From a checkpoint of a small mixture-of-experts model trained on Wikipedia.
Size: 11 layers, width 384.
Training: a variant of Adam for the experts, 1066M tokens, 7849 steps.
Below are experts of layer 5 (counted from 0) of a mixture-of-experts language model. Rows are named up (a neuron's input weights, with its number), down (a neuron's output weights, with its number) and show model dimensions 192-287. Each number is 128 + 24 x the weight over its row's rms, rounded and kept within 0 to 255.
Before each expert's rows: a language model's description of what the expert responds to. This comes from a sample of Wikipedia text that the model never trained on.

# expert 39
It responds to: Mid-word letter chunks
up0 [ 70 130 196 131 161 110 125 202 139 117 109 153 153 163 142 118 118 118 146 126 115 108 102 171 160 163 142 112  70 129 118 120  71 135 120  94 128 151 118  86 130 166 151 101 132 125 166 111 122 142 121 153 128 126 126 118 128 153 118 114 103  85 118 168 145 119 108 132  95 132  98 130  97 144 135 125 164 118 155 125 142  97 122 132  71 144 131 145 135 134 117 117 100 112 169 107]
down0 [190  96 124 123  98  74 116 119 129 117 148 141 126 136 150 164  83 109 100 141 141  81 124 139 142 125 117 173 100 154 167 130 127 123 125 142 154 141 103 165 112 107 118 112 120  96 144 139 108 151 127 148 169 133 126 150 168 100 111 112 122 132 115 125 123 137 150 107 101 103 158 109 117 115 106 112 116 102 158 138 120 129 140 101  95 152 149 144 169 128 168  98 147  96 115 107]

# expert 54
It responds to: Arabic and South Asian names
up0 [183 127 130 119 146 124  95 110 158 168 111 110 133 117 193 145 111 127 125  74 140 134 122 171 142 135  93 109 143  80 117 161 127 141 154 125 175 123 176 134 148 149 124 123 115 133 143 121 141 169 134  47 100 149 153 162 156 107 108 100  96 105 124 158 111 127 116 147 133 136 130 124  88 130 126  98 105 130 145 118 144 127 134 114 114  90 141 129 129 118 115 127 140 128 119 121]
down0 [153 166 111  93 123 126 102 142 127 106  61  92 121 139 149 158 112 181 119 141 138 156  98 166 140 107 143 149 132 123 111 129 143  72 153 171 160  92 107 129 127 114 134 131 125 137 119 111  86 121 141 123 145 115 123 138 101  95 132 109 150 147 142 161 144 156 130 108 116  90 125 121 127 145 143 131 160 108 124 115 120  99 105  70 136 133 101 155 146 142 153 147 141 121 132 149]

# expert 51
It responds to: Foreign name initials
up0 [123 136 178 121 150 137 137  87 114  91 121 136 146 148 106  99 128 116 154 124 112  59 107 110 158 124 109 131 140 121 179 135 119 150 181 105 120 125  80 129 128 165 168 138 124 129 111 120 169 107 131 117 160 123 114 112 165 164 128 113 140  89 126 159 131 104 119 110 152 136 149 101 145 141 128 135 114 109 139 138 165  84 161 133 138 118 139 123 125  99 196 109 150 123 176 105]
down0 [119 163 135 123 136 112 108 121 100 140 142 139 116  95 162  99 119  75 111 152 135 127  98  87 168 137 111 149 127 144  95  97 102 128  71 110 184 126 137  58  99 131 149 129 123 113 127 111 145 141 177 104 171 115 126 135 157 167  68 168 140 111 150 109 114 124 109 130 142 120 136 109 159 122 145 123 103 126 116 109  89 140 156 147 133 137  84 130 131 166 154 100 140 156 144 158]

# expert 52
It responds to: Articles before career events
up0 [115 136 130 107 120 104 131 117 104 149 124 165 136 136 178 111 105  82 126 169 140 152 150  96 109 132 125 114 113  83 150 118 152 102 115 119 104 132 146 110 152 129 137 122 120 154 173 169 143  43 129 116 118 133 179 120 130 157 138 131 101 150 119 131 119 145 150 124 118 137 124 141 140 138  74  97 108 137 148 113 155 126 130 140 125 137 166 155 121 128 144 120 104 143 128 129]
down0 [141 110 109 147 157 130 142 192 124  92 118 122  81 122 105 136 166 107 143 107 127 125 138 104 165 125 146 117 122 107  94 127 167 132 113 143 148 127 166 145 127 169 112 128 113 134 148 134 162 153 151  93 153 102 115 158 144 119  90 151 121 147 139 148 111 115 113 132 163  95 146 159 104 119 138 127 100  93 164 129 132 146  96 122 120 138 144  78 146 117 105 153 140 142 113  94]

# expert 60
It responds to: Capitalized word beginnings
up0 [127 134 109 126 159 115 138 108 135 133  97 135 113 144  88 109 110 154 123 132  99 127 119 126 150 114 190 141 134  81 109 110 130 145 174 154 130 151 116  93 131 105  86 159 125  92 128 140 124 115 119 157 116 143 114 126 141 153 118 137  74 109 136 143 135 140  76 114 137 156 141 198 194 118 119 113 150  86 134 114 155 134 162 115 112 138 132 116 142 133 110 139 126 100 101  92]
down0 [129  88 154 130 142 133 114 113 143 168 152  92 111 113 134 155 117  89 123 140 139 153 151  84 137 135 180 116 147 114 146 126 119 153 173 130  92 154 127 110 186 146  84 138 118 117 102 144 133 178 146  87 126  99 136 134  89 114 128 113 119  95 123 110 146 176 190 119 105 129 103 150 132 122 138 153 145 121 133 111 154 163 102 159 127 141 126 128 121 148 125 143 111 157 132 109]

# expert 6
It responds to: Infobox field labels
up0 [118 126 125 162 143 106 146  89 105 139 127 109 157 147 142 105 137 103 135 147 163 125 124 142  97 142 104 110 148 120 121 153  96  86 127 123 126 108 145 122 102 125 107 144 130 137 166 144 176 137 162 141 106 149 127 133 150 161 133 125 154  83 110 115 128 148 100 145  89 130 135  96 102 120 148  92 129  92 152 122 143 134 124  62 115 104 149  82  86 116  85 134 124 159 127 115]
down0 [137 112 132 129 146 134 132 113 117 168 168 119 138 152 110 155 129 143 111  67 100  54 124 110  97 130 126 112 142 151  75 152 110 108 116 102 139 137 110 113 127 164 158 136 148 125 113 125  99 107 101 109 135  78  94 159 102 153 151 116 115 138 101 114 187  67 139 137 108  69 153 146 166  89  94 100 122 127 114 151 149 135 157 100 116 131 131  96 139 115 151 135 127 144 138 150]

# expert 18
It responds to: Opening brackets
up0 [113 117 143 118 159 130 152  88 115 133 145  74 112 141 142 145 129 125 119 110 124 128 110 116 136 118  87 140 105 119 101 115 122 161 123 149 123 134 105 107 133  84 103 147 137 167 134 136 187 156 132 167 126 143 135 142 161 137 168 149 175 108 148 129 100 159 133 121 158  76 129 154 149  91 133 139 154 115 126 164  98 145  52  95 131  98 129 133 148 148  80 114 155 139  90  99]
down0 [156 108 185 133 105 119 123 160 133 115 130 140 137 100 125 141 124 106  82 109 142 117  99 117 105 123 169 132 116 109 175 139  98 145 162  90 119  59  91 157 106 130 129 158 110  85 140 146 131 165 182 135  85 123 107 123 173 107 172 141 137 138 130  83 116  77 128 125 135 118 151 138 161 125 114 110 149 124 124 176 128 156 110 150 145 107  98 137 136  96 147 170 119 135 142 158]

# expert 63
It responds to: Definite article after preposition
up0 [133 139 125 132 140 119 126  92 137 135 128 109 145 165 146  77  97 139 122  98  98 166 155 112 138 114 106 112 100 133 130 108  81 111 122 128 152 140 112 134 140 143 139 115 117 138 160 107 140  98 163 133 103 124 126  97 181  82 116 146 148 146 113 126 157 152 120  67 153 135 121 172 147 112 141 104 123 166 105 129 145  82 105 135  93 145  99 120 157 131 144 101 109 105  80 134]
down0 [143 132 131 157 110 101 120 106 114 149 139 151 143 142 146 134 164  88 113 103 118 118 128 115 130 130 142 114 135 102 141 112 114 118 153 139 158 120 129 144 140  79 116 119 129 182  75 134 133 181 183 131 118 111 151 132 125 125 120 142 149 105 115 130  96 118  84 106 157 117 119 115 109 135 137 140 103 120 126 139 136 178 126 158 115 173 172 155 127 109 185 143 145 130 155 135]

# expert 23
It responds to: Adverbs and auxiliaries
up0 [134 131 100  76 129 134 104 145 129 182 122  95 164 166 122  98 119 143 147 168  98  89 159 118  88 114 155 115 138 127 146  96 112 155 101 124 149 120 160 122 151 154 139 142 135 131 131 125 145  73  89 135  82 126 110 162 128 103 141 140 107 156 142 148 144 168 128 121 114 154 139 141 134 129 140  85 122 123 135 138 126  73 108 132 141 149 150 177 100 109 104 132 125  74  83 142]
down0 [162 118 143 116 106 123 141 139 154 131 134 145 105 131 150 101 118 124  89 112 116 120 111 134 143 134 135 144 117 148 134  90 142 136 105  98 113  95 140 149 117 108 107  90 118  99 159 175 117 144 144  98 120 104 123 149 142 110  87 137 112 124 114 155 130  93  83 174 147 140 134 112 117 129 108 103 142 126 165 128 135 111  74 193 175 143 126 141 117 145 102 111 148 115 117  79]

# expert 24
It responds to: Infobox labels and values
up0 [105 125 175 150 144 111 106 101 107 151  97 125 151 130 117 134 115 126 119 136 115 152 143 103 101 147 127 144 127 120 117 113 151 124 160 161 140 106 162  75 147 118 111 141 120 115 137 159 147  91 102 156 122 133 120  87 168 157  93 149 152 145 153 109 126 168 135 138 148 115 102 157  74 148 119 139 104 112 102 146 130 118 155  87 137 185 129 150 154 115  99 132 133 137 109 111]
down0 [148 103 152 130 123 156 154 142 152 139 138 117 163 140 129 116  92 140 102 119 131 163 146 162 125  69 154 141 129 118 101 130  73 138 120 107 128 132 118 131 137  96 139 147 131 131 111 109 119 133 117 132 106 124 134 138 157 147 127 159 144 111 188 130 107 110 121 181 157 142 133 149 107 114 127 116 110 189 106  77 118 118 127 105 159 114 175  90 139 131 160 118 133 100 129 156]

# expert 15
It responds to: Sports table separators
up0 [126 140 120 113  72 131 146 161 112 105 125 106 117 150 132 141 122 140 137 102 130 133 113 148 101 129 141 112  86 106  90 126 107 176 169 123  88 112 115 126 157 116 166 146 130 138 138 137 150 141 131  91 156 116 121 183 120 144 139 105  92 125 127  86 171 186  48 126 124 140 128 104 124 113 133 105 162 104 129 111 116 106 113 159 169 115 168 128 143 139 144  63 156 194 114 122]
down0 [126 127 135 137  98 126 116 138 170 155 119 104 120 113 139  71 116 124 144  89 124  84 100 116 124 106  70 126 103 123 152 146 135 151 142  99 168 152 114 129 119 112 121 112 119 119  61  87 124 137 125 102 141 115 109 116 179 137 125 131 170  97 112 157 144 152 141 124 121 115 157 148 167 108  78 106 105 147 142 127 135 134 114 101 150 106 163 111 128 145 158 167 148 149 147 106]

# expert 4
It responds to: Table row separators
up0 [110 115 165 147 132 162 120 121 150 140  47 129 138 160 157 141  83 141 150 133 136 137 134 118 133  94 119 126 137  45 117 143  98 133 156  96 170 145 125 123  70 166 101 154 123 120 140  93 113 131 134 131  98  86 117 101  77 157 112 130 104 160 142 133  83 139 147 124 119 148 164 137 148 108 133 155 130 107 116 159  89  83 114 133 108 140 127 103 146 116 129  92 120 129 123 118]
down0 [104 164 140 108 138 117 134 154 134  86 158 129 141 134 130 143 160 130 150 130 120 111 105 121 131 106 146 133 171 169 118 142 141 134 119 110  81 107 148 102 136 105 103 138 116 114  94 144  81 102 149 159 101  95 138 139 146 135 123 103 100 123 201 103 136 141 166 143 157 148 133  91 108 100 129 112  92 117 140 137 110 157 108  94 133 177 134  95 122 140 141 110 135 107 129 147]

# expert 56
It responds to: Semicolons and dashes
up0 [161 111 150 105 112 115  91  87 110 134  88 100  99 102 125 136 116 154 168 135 137 147 175 107 140 101 115 169  98 130 129 109 117  70 137 137 107 126 117 146 122 149 112 143 101 109 137 138 112 132 125 139 184  92 139 125 128 122 116  94 134  96 146 105 122 152  99 141 113 165 154 130  83 129 167 121 149 164 129  92 137 110 111 131  93  96 156  98 156 178 127 110 128 154 112 111]
down0 [178  84 141 131 119 131 138 127 104 143 108 126 134 122 144  93  97 129  83  89 146 143 100 180 131 160 159 165 149 139 140 162 108 131 119 123 139 103 141 132 110 152 137 117 148 168 104 148 137 157  76  87 155 134 140 153 134  97 112 121 144 127  71 104 145 146 106 114 185 119 119 127  93 118 105 128 116 134 142 108  97 157 132 159 137 102 125 153 162 138  95 137  90 133 101 118]

# expert 17
It responds to: First-name openings
up0 [118 130 129 110 118 166 120 185 127 161 154 109 104 100 130 140 121 123 155 108 136 106 154 148 131 109  95 101 125 106 135 115 127 133 192 107 127 126 159 155  98 128 153 168 123 142 180 147 123 166 151 108 117  73  96 128  89 138 103 178 153 136 147  85 146 107 128 128 164 111  92 161  83 123 123 134 115 127 109 121 142 100 141 135 151 115 141  78 110 168 111 148  92 162 101 125]
down0 [ 99 170 154 104  95 125 138 130 132 118  88 109 143  64 167 121 137 100 106 102 149 138 138 158  96 121 133 135 124 162 144 129 135 112 131 133  99 148 111  73 115 154 130 122 118 127 128 131  62 116 144 132 157  86 148 141 131 123 141 172 135 116 126 128 129  98 112 141 159 152 106 132 174 125 182 129 134 132  88  98 162 112 113 132 121 125 135 116 113 189  97 143 158 151 101 168]

# expert 29
It responds to: Plot summary connectors
up0 [126 109 148 186 117 125 124 156 117 176 130 104 114 134 139 184 128 148 112  98  97 159 116  99 120 107 144 135 145 135 133 144 140 131 169 118 105 110 136 167 101 209 110 171 113 123 130 142 151 119 134 149 118 139 130 115 133 105  95  69 145 164 151 131 173 156 143 126 124 140 117 119  97 134 126 143 125 135  89 151 137 222 121 139 127 158 132  80 149 179 153 109  93 132 134 122]
down0 [107 128 131 130  93 142 178 140 137 174 115 135 131 144  91  99 121 144 115 170 159 106 136 124 108 156 123 130 160 167 151  93 163 131 150 118 111  98 138  76 112 163 152 132 121  69 145 105 161 132 105 103 110 160 110 134 107 131  98 123 122 145 155 108 166 178  92 148 181 120 141 126 123 132 132 149 154 124 120 135 156 129 132 115 111 111  95 141 130 213 110  52 140  93 116 121]

# expert 37
It responds to: Possessives and noun modifiers
up0 [111 185 134 120 146 121  95 109 104 134 123 125 136  79 115 131 105 108 137 107 118 120 145 193 144 135 119 143 103 151 145 116 105 134 130 138  69 108  85 131 156 139 111 165 143 117 107 173 125 104 120  95 152  84 151  85 159 129 140  97  96 149 131 116 170 104  97  84 103 130 155 131 154 156 127 120 104 142 128 109 110 137 154 119  85 118 126 133 135 127  96 129 106 100 123 129]
down0 [150 133 115 128 130 133 121 132 108  90 143  95 112  92 136 140 140 114 102 104 107 115 127 107 138 169 140 102 110 144 141 111 116 143 125  98 136 113 148  78 144 176 104 136 145 112 118 107  75 154 121 107 104 102 145  93  86 147  97 113 146 139 102 141 128 141 108 106 105 155 128 128 147 137 160 144 173 163 126 114 137 112 129 103 123 118 114 137 131 121 134  78 131 162 144  97]

# expert 48
It responds to: Table separator dashes
up0 [137  89 142 112 150 149 109 120 148 159 117 143 142 130 116 166 111 104 135  89 111 140 152 116 157 130  90 159 115 101 112 130 116 111 119 128 106 128 158  80  90 154 129  98 127 112 117 140 141 134  94  83 155 142 124 119 134 117 123 104 166 149 180 113 136 175 107 112 104 113 140 195 137 108 173  94 176 104 135 124 152 145 118 136 152 108 132 111 103 120 159 115 112 110  84 177]
down0 [140 138 138 136 118 119 169  95 155 122  74 141 145 101 134 124 136 115 155 101 114 103 146 124 130 173 150 139 185 115 113 129 144 139 122  99 128 122 100 102 145 114  79 123 144 114 157 175 150 110 114  79 107  92 133 132 136 124 130 123 134 134 107 123 164 100 129 151 176 124 144  84 120 110 140 116 110 157 171 145 156 103 163 115 119 162 125 121 150 148 174 142 124 108  72 169]

# expert 59
It responds to: Adjectives and suffixes
up0 [ 79 118 134 155 134 175 128 152 140 128 139 165 102 153 102 146 108  91  99 170 157 108 119 108 119 111 154  96 103 131 147 136 118 112 143 147 120 140 152 117 145 132 101 103 103 117  71 129 105 143 133 108 102 105 158  99 110 129 166  96  83 119 113 136 130 134 126  98  92 103 121 143 142 144  97 107 131 129 166 116 202 147 122 122 123 143 121 129 129  77 144 127 128 132  89 117]
down0 [ 93 121 135  71 126 145 114 145 141  84  94 103 138 137 116 127 118 102 147 117 134 138 100  96 139  88 138 146 143 133 140 118 153 121 115  83 125 168 205 123 123 149  75 102 142  79  87 104  73 103 131 144 106 116 134 117 114 142 140 156 142 100 149 121 139 121 110 123  85 128 143 184 122 116 124 102 189 168 168 136 141 134 131 126 159 161 128 107  89 119 131 135  60 140 153  96]

# expert 14
It responds to: Sentence-ending periods
up0 [149 136 124 124 107  92 126 137 129 144 129 137 101 118 136 143 155 145 128 133 162 137 150 158 122 116  92 135 120 109 124 152 115  97 130 111  86 129 116  96 153 128 127 107 117 111 162 119 131  89 152 121 123 146 115 142 167 118 128  99 143 127 120  92 130 130 142  73  74  98 129 100 115 117 131 119 132 126 155 148 137 135  94 122 101 111 130 145 168 112 103 120 133 164 139 113]
down0 [134 142 106 124 134 128  87 122 108 111  72 158 132 103 123  72 149 113 106  97 111 108 116 140 121 108 179 120 134 148 141 157 124 152 103 133  82 165 109 129 131 109 134  53 128 150 170  83 156 160 180 164 150 109 138  81 140 128 125 119 120 111 104 154 140 123 121 120 168 131 134 105 126 126 127  94 104 127  81 136 128 136 144 163 140 131 139 160 135 112 137 131 191 143 100 121]

# expert 62
It responds to: Filmography table pipes
up0 [156 133 143 111 126 107 118 103 122 107  78 112 136 156 138 171 107 135 169 103 130 126 157 162 168  97 130 116 107 117 101 104 127 138 113 147  97 144 115  88 108 109  93 141 134 113 166 161 129 142 124 175 121 160 142 105 156 146  91 118 113 161 131 151 149 112  84  89  99 107 160 138 130 109 168 114 133 117 147 147 127 152 112 143 147 119 134 148 164 107 118 103 109 121 130 109]
down0 [117 140 169 181 152 150  88 118 124 136 108 113 159 139 155 164  92 118  94 121  88  91 144 115 112 157 151 143 152 132 139 123 170 153 118 157 117 145  88 160 110 138 159 119 106 107 114  91 131 108 142 147  87 117 137 126  88  83 164 132  78 121 156 148 106  68 155 146  91 134 104 117 120 197  88 138 103 107 133 137 143 138 153 149 122 142 109 151 132 121 107 191 124 122 113 129]

# expert 32
It responds to: Adjective and participle endings
up0 [148 119 106 142 139 148  86 105 116 153 145 118 126  93 112 128 153 162 157 150 130 120 123 146 103 149 115 114  79 104  89 113 137 151 129 175 159 151 117 119 124 132 158 141 105  94 119 135 118 218 136 110 152 160 122 142 133  91  91 142 116 118  95 178 124 137 127  70 121 162 106 129  87 118  85  48 119  96 138 144  82 113 139  97 144 125 140 125 145 119 141  86 134 142 114 127]
down0 [177 109 136 135 142 129 156 121  96 107 105 121 105 141 125 110 141 102 117 102 163 139 135 143 136 107 131 106 170 139  91 127 114 138 163 147 114 167 207 113 107 128 134 131  98 123 121 170 142 104  97 130 141 122 141 126 140 198 137 108 147 122 114 137  92 142 130 134 161 102 136 147 145 125 155 131 129 103 151 134 153 119 136 142 128 115 130 126  98 153 138 139 120  85 140 116]

# expert 61
It responds to: Line breaks before formulas
up0 [ 88 116 125 133 102 139 130 146 139 119 131 153  96 163 113 119 110  95 183 117 139 139 116 112 132 135 136 114 119 101 101 126 128 127 148 112 122 104 130 179 182 147  59 121 111 128 119 121 145 139  81  75 112 118 152 123 148 111 112 107 136 134 175 131 133 149 130 147 127 102 144 123 128 155 141 121 111 162 149 172  98 112 125 121 139 140 104  69 113 164 128 115 150 134 138 135]
down0 [181 107 154  97 126 112 118 161 111 104 106 133 157 115 111 157 157 114 107 115 143 111 139  99 159 116 146 146 173 133 177 117 118 144 136 147  74 165 137 119 140 148 146 161 126 132 145 163  70 134 111 164 117  86 143  97 152 131 140 122 121 128 129 130 156 132 110 127 149 153 134 127 105 138 116  99 159 158 110 145 135 103 181 146 133 142  82 175 111 143 153  94 138 138 105 112]